Experts of a small language model: 16 experts in each of 8 layers, 512M tokens.
Below are experts of layer 4 (counted from 0) of a mixture-of-experts language model. Rows are named router (the router's row for the expert) and show model dimensions 96-127. Each number is 50 + 10 x the weight over its row's rms, rounded and kept within 0 to 99.
After each expert's rows: "comes after" lists some tokens at least twice as common just before its tokens as in all text. This comes from a sample of Wikipedia text that the model never trained on. Tokens count by the router's weight.

# expert 15
router:16 57 36 67 41 52 56 54 63 60 33 62 49 51 47 62 61 44 67 35 42 36 50 61 51 41 38 45 69 52 64 24
comes after: ".", "–", "\n", "°", "|", "/"

# expert 1
router:50 53 57 47 47 38 48 50 48 32 33 30 50 37 61 62 69 50 61 53 58 49 69 67 42 56 39 55 56 72 54 50
comes after: "\n", " |", ".", ")", " =", "=="

# expert 0
router:57 47 40 36 46 60 37 57 54 47 44 50 36 29 54 38 57 62 44 47 59 32 44 63 51 36 40 57 45 58 46 39
comes after: " the", ",", " of", ":", " by", " at"

# expert 11
router:52 50 38 43 30 54 34 58 45 41 45 54 60 37 58 49 56 75 40 30 68 38 60 47 56 35 46 55 56 62 66 49
comes after: "-", "\n", "|", " ", " The", " •"

# expert 10
router:50 68 39 31 55 43 35 56 70 57 56 66 48 44 43 55 70 45 63 52 53 30 55 53 66 40 44 57 77 42 43 47
comes after: " in", " |", " (", " on", " In", "In"

# expert 6
router:55 47 40 45 42 46 49 47 57 49 59 57 68 50 52 60 44 51 60 49 52 50 54 64 34 46 50 58 64 46 56 43
comes after: " ", " 0", ")", "%", " 1", " —"

# expert 5
router:60 44 37 36 41 56 50 45 60 41 44 57 35 40 49 43 46 48 53 36 57 26 48 68 55 43 58 48 51 59 59 53
comes after: "\n", ".", "==", "===", "=", ")."

# expert 3
router:35 38 48 47 39 53 29 52 48 47 54 66 64 53 57 43 55 61 50 44 50 39 53 52 58 34 52 43 57 66 46 58
comes after: "\n", " of", " for", " in", " with", " as"